From a checkpoint of a small mixture-of-experts model trained on Wikipedia: vocabulary 35341.
Below are experts of layer 6 (counted from 0) of a mixture-of-experts language model. Rows are named down (a neuron's output weights, with its number) and show model dimensions 336-383. Each number is 128 + 24 x the weight over its row's rms, rounded and kept within 0 to 255. Numbers have three digits each.
Before each expert's rows: "raises" lists some tokens whose logits its average output raises strongly, later layers aside. This comes from a sample of Wikipedia text that the model never trained on.

# expert 21
raises: ",", " (", " in", " for", "."
down0:142166150101123108106153135142159127104149160170137103086094172152165135133090091130131131138113075103134131100139152142131140136148089119119159
down1:142199105134111059145114096058101125107119099117116147172095119145129134126137138123139144132119114117151111134091140163156124147128146116178125
down2:134133146164131128148140142130201124119115148098160109166131063148143165140113152106127098149148089103110147108165121105112100167110106161125118
down3:157158095135141132124099120100158189178108106109139138132114103127084125101151107165113122105104148099092161148131115076101130095117139161130106
down4:163128148141139170169121124159125151143128075119120063129125153078141146133133135096095077119138142142139157118118118136150105143113117111100114
down5:155142143098145142110180143113092101186138136133128153146131135143114151146136120145099139135133135117154145121170128120142100107109112126175111
down6:124114114130164148121130133067123097104165171080115139164088144143125092085149172107102105084143145114074160110133128137112150139113173151133137
down7:146160161113138147101089164166113094140127132156123143129153093149175114142153148098118097114204110149103093119146124124116150169074120133124147
down8:191110129125125129121102097165129165147113136159109137120143083140176124141113130152147116144131132118150128087121152108127089133086157134114121
down9:060099138097143091120142125143164098121141094126107117122106138143164115125135118119115124141145120145122125119160106139158141135089123114146121
down10:118153136125095123107133148155168110084141123160153118182115096161137173162110139122114176067154101139063098120110142138161114130103085135136129
down11:152153102104140162120131135128120128114137131140133120132111150134108132119120119121104108131126138108158163143136171092059114109110097144177108
down12:111123123101148165133134114136145060151130164141098131117139112121138135121099149096083140129098130149101129138143108148113128128167125103136142
down13:165147156109117135152138128125122159117142125119113138103145117153109129171177152112100130113116121127101111149163127133123097116127129116160125

# expert 9
raises: " ", " a", " the", "."
down0:106098098124113139111151130125088073158130132151153102145139107119088161136147146124128130166126111148119107116106103150154105106131155137103110
down1:136136138104142126135163173192129114156127152169119105122136153110138083144131149148160109120107106096130148150166134126158127118108115096133123
down2:122107131127141117122140156117089168136090127142084108135131126123147117147074133112166122083120114134087153125144097121113132139136113142096134
down3:104099143092096101130144128198087109141099134109162143142156130105141154177146152156179131065148141112128125111137144113158091137101161113138110
down4:122127103129163202103122166103106180179105167101138137174147117133095101146113095105161118148105168131111130151127146108136142135095113124147079
down5:084107095162130127130167149104145151074154140097098141160105142138115103115095129156138105139130148112108131127061152097148150097100115107092103
down6:129098112110137145090139088140079113133113127134098145167148110123135096083101181124140158127106119118145087170065150150134078090146108111110124
down7:136134143169148160153110090153126150175136117087078106130143160129133119126135151098128137107131164145147128150153090109134121115106115157145114
down8:091113122114127172137131117123113149172121170117141097122145120123134114128153129148131099114122143150146163097158104153080107141163126132131151
down9:131132099171126132161098114136113122147091131152108158110129105118123144118124132195109103147133153136164131105134141114121138102083127116127138
down10:114097128087156069120117115134222139101115098092092125138144134144112140148112116126156115111152086124093163117153152153142104135147155110156155
down11:159161054136066097133154129096136126123178118145137141119125111099091126129132149103105123141154141143173104131125127093107133134067098115127140
down12:119099139135129120163151158084158118125149151162099132102159111126128082126135099128126174154110118094141160092142128129140111129137098123126152
down13:112119172121130117105115106130157140124119146139144145131162109143150152126130159157122096155117101141106128079139120126109124169114130097130117

# expert 14
raises: "in.", "ation", "ion"
down10:143184143105118166165129133135138135137142110157098127112150142125109175108119148114163081157120126158115148145161129098113079154104115129149124
down11:130156136133116108156139197106096106128120129112129167124119106114109130154135113168142163147148099229160141161140105093144129125144107131180119
down12:129128106112131106113130066101097177132127107098132098116125176182102137157112098084089137095106153139102165112143132139136131103145109146122133
down13:174129135165153109110205145154157133136086132140145105164148154183115127139125148138084157144100192143145103132125143181098131143153119134163127
down14:154151127156134159162155141122149085144122156095087126135114138122124137134125152147110126139135139124125102141132139123141119075109137107098128
down15:118133140144182130127070144140154117164104135167125122124124106144123161114162106072159107145157094125159128150114135111127112161089148141145148
down16:135175167151146144152171105122135109140159076131120108103109110156130126134102164100114122110139117135145121101133104162137131131142145146162124
down17:071142172138131102104084122103136142088099147142093105113116124120127113074162124082097113127172129123125156133115157146118129120119135172135174
down18:133129144133123122127112116153152102138159123118149111153140145090177067144100124091123129172144069102123138092148153108139075090141134106119166
down19:082154131126094122142117131147131130117125142122082115095161106104124148134138116126147142103141182117133160145186124123143148103141095132185169
down20:090104132124105111182126134150137128130113129068159087134118137124155184116141157093136154129137112143164088101136132070131132139110138154106140
down21:102135101141097159170120150128107171097116145142144069133092095144172127133083122115156152160135116169176135161098085147163157163143148098134131
down22:129148107103159112190127152111163138136199134110143111098140131110111124145103130127131114075141128103145142133127098142119128110118130116173103
down23:127156104107160122113147124107163181087090106167117180126141166169110151151098132088158119144152135104141146128134152116138141130111113107102106

# expert 30
raises: " latter", " rest of the", " same", " next", " entire", " whole"
down10:151170125131124122113183167115102163138138136091090110111150145135119126116133146143114133148132118152130108111163099140150124089138104099152104
down11:155126074111142103134149125083144081087147119172182083148094131141133138146112145136095138108097132114149145176118132120104140157134168112142146
down12:119137101140139108148102135132152156132152135138127146111139138140133107143129085124137100099122101152138197118097119122125122113126084120115109
down13:153133110111178099127152191123113093137091134153136153146146134106108142116157110142107114141126102128140132122159159100121119115097141143115114
down14:127130111072167126113125117109143108122108123138138154148099120101150131135135111151162160121122134120144117112121142102135153144107140122114125
down15:141104141125156121158120118153150136078133111147161130176143151130123148173168167134134158128100130164169095139117108158087141150132125144118171
down16:121115138096083128105124152099132087132128137176155105068176123167149118126115105108128138140144164150125102122160155099121154122107127150132103
down17:178123159111154136087095115160118110130121103168113108155111139160140094164143141112143135107073094134137127148150130155122169129121121102142141
down18:111158125148110129141125124137091140121157157123092131149134068100083131179134138101125149160131118126191146148117102126108115146116145120129100
down19:142101131115098111114148122097156104147089124082175118114135206131150125089081141095152131146084104123141172142144147077107130148139154118144150
down20:143124158086124119117148148102151130122105130138138132128141155079110088113099162145081146128087105094127195145096111111143165101147086152159109
down21:095103126100107120095113114166163079114147136154126153099165113126153113088122161157135105143117140165131118111107141101095136128149172112127143
down22:145114130130133131122104179085135102118126130132110153162140138207140141147114181143109139098130152152068090122124148123155127116079125133117180
down23:083137162146126089102100142096147088138100140103124111117179155111116147089105124113140149120145128124118133085155162163151130175132123126096190

# expert 10
raises: "y", "b", "d"
down0:085121165139075148117108120131165145105134043132119119142142109127094130138151107126148122108181126108119121144117123141146125158130130148133081
down1:104135116122119151134154173133135127161160132122181133100128101129105133151193156121114149110140128111144085121116126104107118110091116089123164
down2:132143150129145163122175194102108090126134117116185120144132121169142149131120078132123124106136191108131128138124101173114132150146173130136152
down3:136176135153139114112139155104127117115126158149141140127119139162133091085134136125143129118121130083143182133107109112111134100095164104117095
down4:079126149133111133122120125080108131153167108171170145142162139094104124118090140118086103111135171126086091131169167107145120098179134083174127
down5:122159139141103131122113149122122115113117157147136096116169139116108156106138116113096103102124133159130156150124093154141122100136137173177135
down6:128143152152079130154132135134162164104116132107151151116128099126109155121157109111096112127104135121146116154135161145114056138087148165105112
down7:153107166158108117085123115137088166116151128111113172096167134111102151128191141151135151179092124125107136104157107147119106127092118119116140
down8:154158112140140121102156133146140139133128103110165103077160110180108143130129174101150164155139115108130132115122147122120142100133118165171112
down9:150111138119121133125146148126157174163132107107087153118161135105091118144123132141099102129117142113128139149175121114105107113119089154161131
down10:070133150109174114125106142139146156135153148119131138132138152108125158143133109162116130099123140108113117151105129093163118185143144075157125
down11:143114150111131143145108120160121116119114116130143123102070129117150129120165174043103105128117110132111105176135179141127130129120163155090116
down12:066129113127094104123163098112112107110130087159135095115100146186118135126127150103164138169116132112138138128059126156125105139108136143130077
down13:190163143143142133130124126145121167119114145125127121144145100110143130115104131121142088123157078112134137095146114138085078148124122064107168

# expert 13
raises: "ol", "i", "o", "an", "al", "ola"
down0:111111148114107148102110140117074144122100108177119164161137106136113159126110145106101155140193124102127152152092116120104171120133127115125157
down1:119097129136171105079122106126118131113138121147139116169098097109137147128167106079124112138115133110089122097127117120125127116139158122142121
down2:102160094101054086131094109147202167130172176123083116156075136111118125116098141187101139139127088174134117133158106125125117140117127116164156
down3:091146114088144158099105148117104131117172119104146188070113114109129097077118140110129087110130101143152146139107091071123128131179135134121130
down4:146128155101118110100163140123136187093123107089146142146154123148130100134076108167161116142148136160162182115098136120134126118140136112159132
down5:154146159107165175096089119097099157101139102119106123137110087129130130144160115125143085116137184109132098128124108121140180149170128105090127
down6:092154082098148149075146148097097097140163092134119140097149131152120135127151132141119111146102126093165129134116106112079136118107106092089157
down7:136147135101144120086146128101126160106106131125089117148128198141162144142110138134120142160114159090124046139102146134131113135113101151146143
down8:139132081129120094120120155109123139116154115121110132102152106138126097160120085121068130106152150149130132108133143076114124151140094135125180
down9:188153138119157111116088070114122117197108065130124131125105150130150088146118171135092118106122109127091139132120131115112125133185129141160142
down10:137115123130152132068117139101076129110174155131139125134086082141104133096150080105161113079131114097165135133177163130119137110149114140111141
down11:121116134113120143108124114098077138078121137158101169102107139151120136135114152135155137122148096142097113154101119159099131144097101155107137
down12:091134086135157121123148112127136091098107140153130104115136137126095142163184164130183135121115132128122141172121124132123111134130127163185106
down13:153102130156131139156106136082108097143158147151113138090111170126129125103148139126126147131154111102125108127118161134137100101148119155099156

# expert 7
raises: "ik", "id", "ier", "ary", "ig", "ung"
down10:116095101115103128128139095132111135178157118133113088109124115113122118129112158137125076137111149145159138135130106162100101160132102116140112
down11:115108149093149163133114125104154128122144157147147149100120144112117104128105116154134114156137119119126147063123109120169094157122140149147187
down12:119151112114130128153115093159148136045115187121127109124128109137108136105096137098146091172101114117133113149125139102143122131141147186117176
down13:107133123165174161103153156138111137142113106095135117119141152127087119173162141135157079108122142161139099107138147170167137124126091160162110
down14:123117109115146113103145110113164193169134122125127137112113113129104124122123144134107113092146130118134132148132157164086153093148095179140139
down15:145163123179136101123139156146129130142109120142142113103114114171108149158129126145201117118125087123075132113119200096124113148077090129088085
down16:114127116153104147126138170100140117120080125135126076112114118129124169106129108111142123144135134153120128114120109152136129129145132133143154
down17:133132129130122124162147105138129116144126096092146159096121131110148170118189111098084121159142113092157129093113137120126083126190087166165137
down18:095162131122127091143131106128104151106107131119155102106120174132093114088113161133124139127134085116107118120116123159120151135092102120142129
down19:120140127107111100125116133163147156139112108127079083167135145130144163147095115158111146103115116149135133113153101089105160077145098135076138
down20:139108105149164139143142149112172143162125124151142119113139110141149150111182082129135135113173091100110126149108122150108117146127125152148109
down21:146126112113135107106188117162135120097139173143118164156095132154136116134124091112095100151115142108117136087146153102125090126126110140133107
down22:078112135136127164114142134153124130103081140122117109170134095097099104129085126100132119114143107115142148080117124114142146130070105138131090
down23:149165078118128111120104108103121117147153108133161123139175100123100150174130124105156166107109173087137138097145124190132152101134157125119078

# expert 26
raises: "1", "2", "ian"
down10:114174105136094099103128094132145154146167123121095132130111145127110108103120140088135144103122099149134091158097132145080143131174121161121077
down11:096138132090172109121170157110099160134131128132134151115112089109120133121181115095090129155128117094146163079135130156128131101145098118114086
down12:091104084115131114122106107128129132109131130150118105150106058150154140165166104142162137120122168128124087148121091105152121121112123135103142
down13:107143146171155114111154122066114129137127183189093156149146103114100139075086137104131130160122136165145143105127119119153120133129130144135109
down14:122128121084152136131087104151126123164132091137123086117120128154131122163156115135087145132098109173154161137122116164105126129122125105152197
down15:130117126174076138113133104147134126114145122103083139160116171110134146175113157113135125179112155099157121140156098110146108085131135134134109
down16:160163137149142083107110200098099119151094089104140176161129140084102103174181139124105139123145111164134113135152126100145122133147139155167126
down17:087143170149126091147119139153111092110165181138142108168128124136139150150122139150157149100133113166152126112189170137129144143136087129143150
down18:103173118106144157097162157083100141089123146140187152128153168138156121203122177147120120102144135164159108128113141126145181148139108091126187
down19:107144149132108089136170098120165118121177120127117173141120116086129132147154109110108120160136119125108168157114129163116123143149113126132114
down20:137119112099130131137132115138186165140127126150121132134179086138148140141168096179083136118132106131114112118102109124168152109095145098115119
down21:105135139141145127096148162123133141081113127152153128154099126156099153156112143082118119115125125112118154127103139102154132131111101110114134
down22:109100127116129106119154138136171087118112174078137127138142124133130154136108134113083155187101126083151097137145153156111102144117111110083147
down23:114118130119130118102136085130129115120163123103135102123166144146137068091119166133134087131079107097097128108135169129109137110118105154098131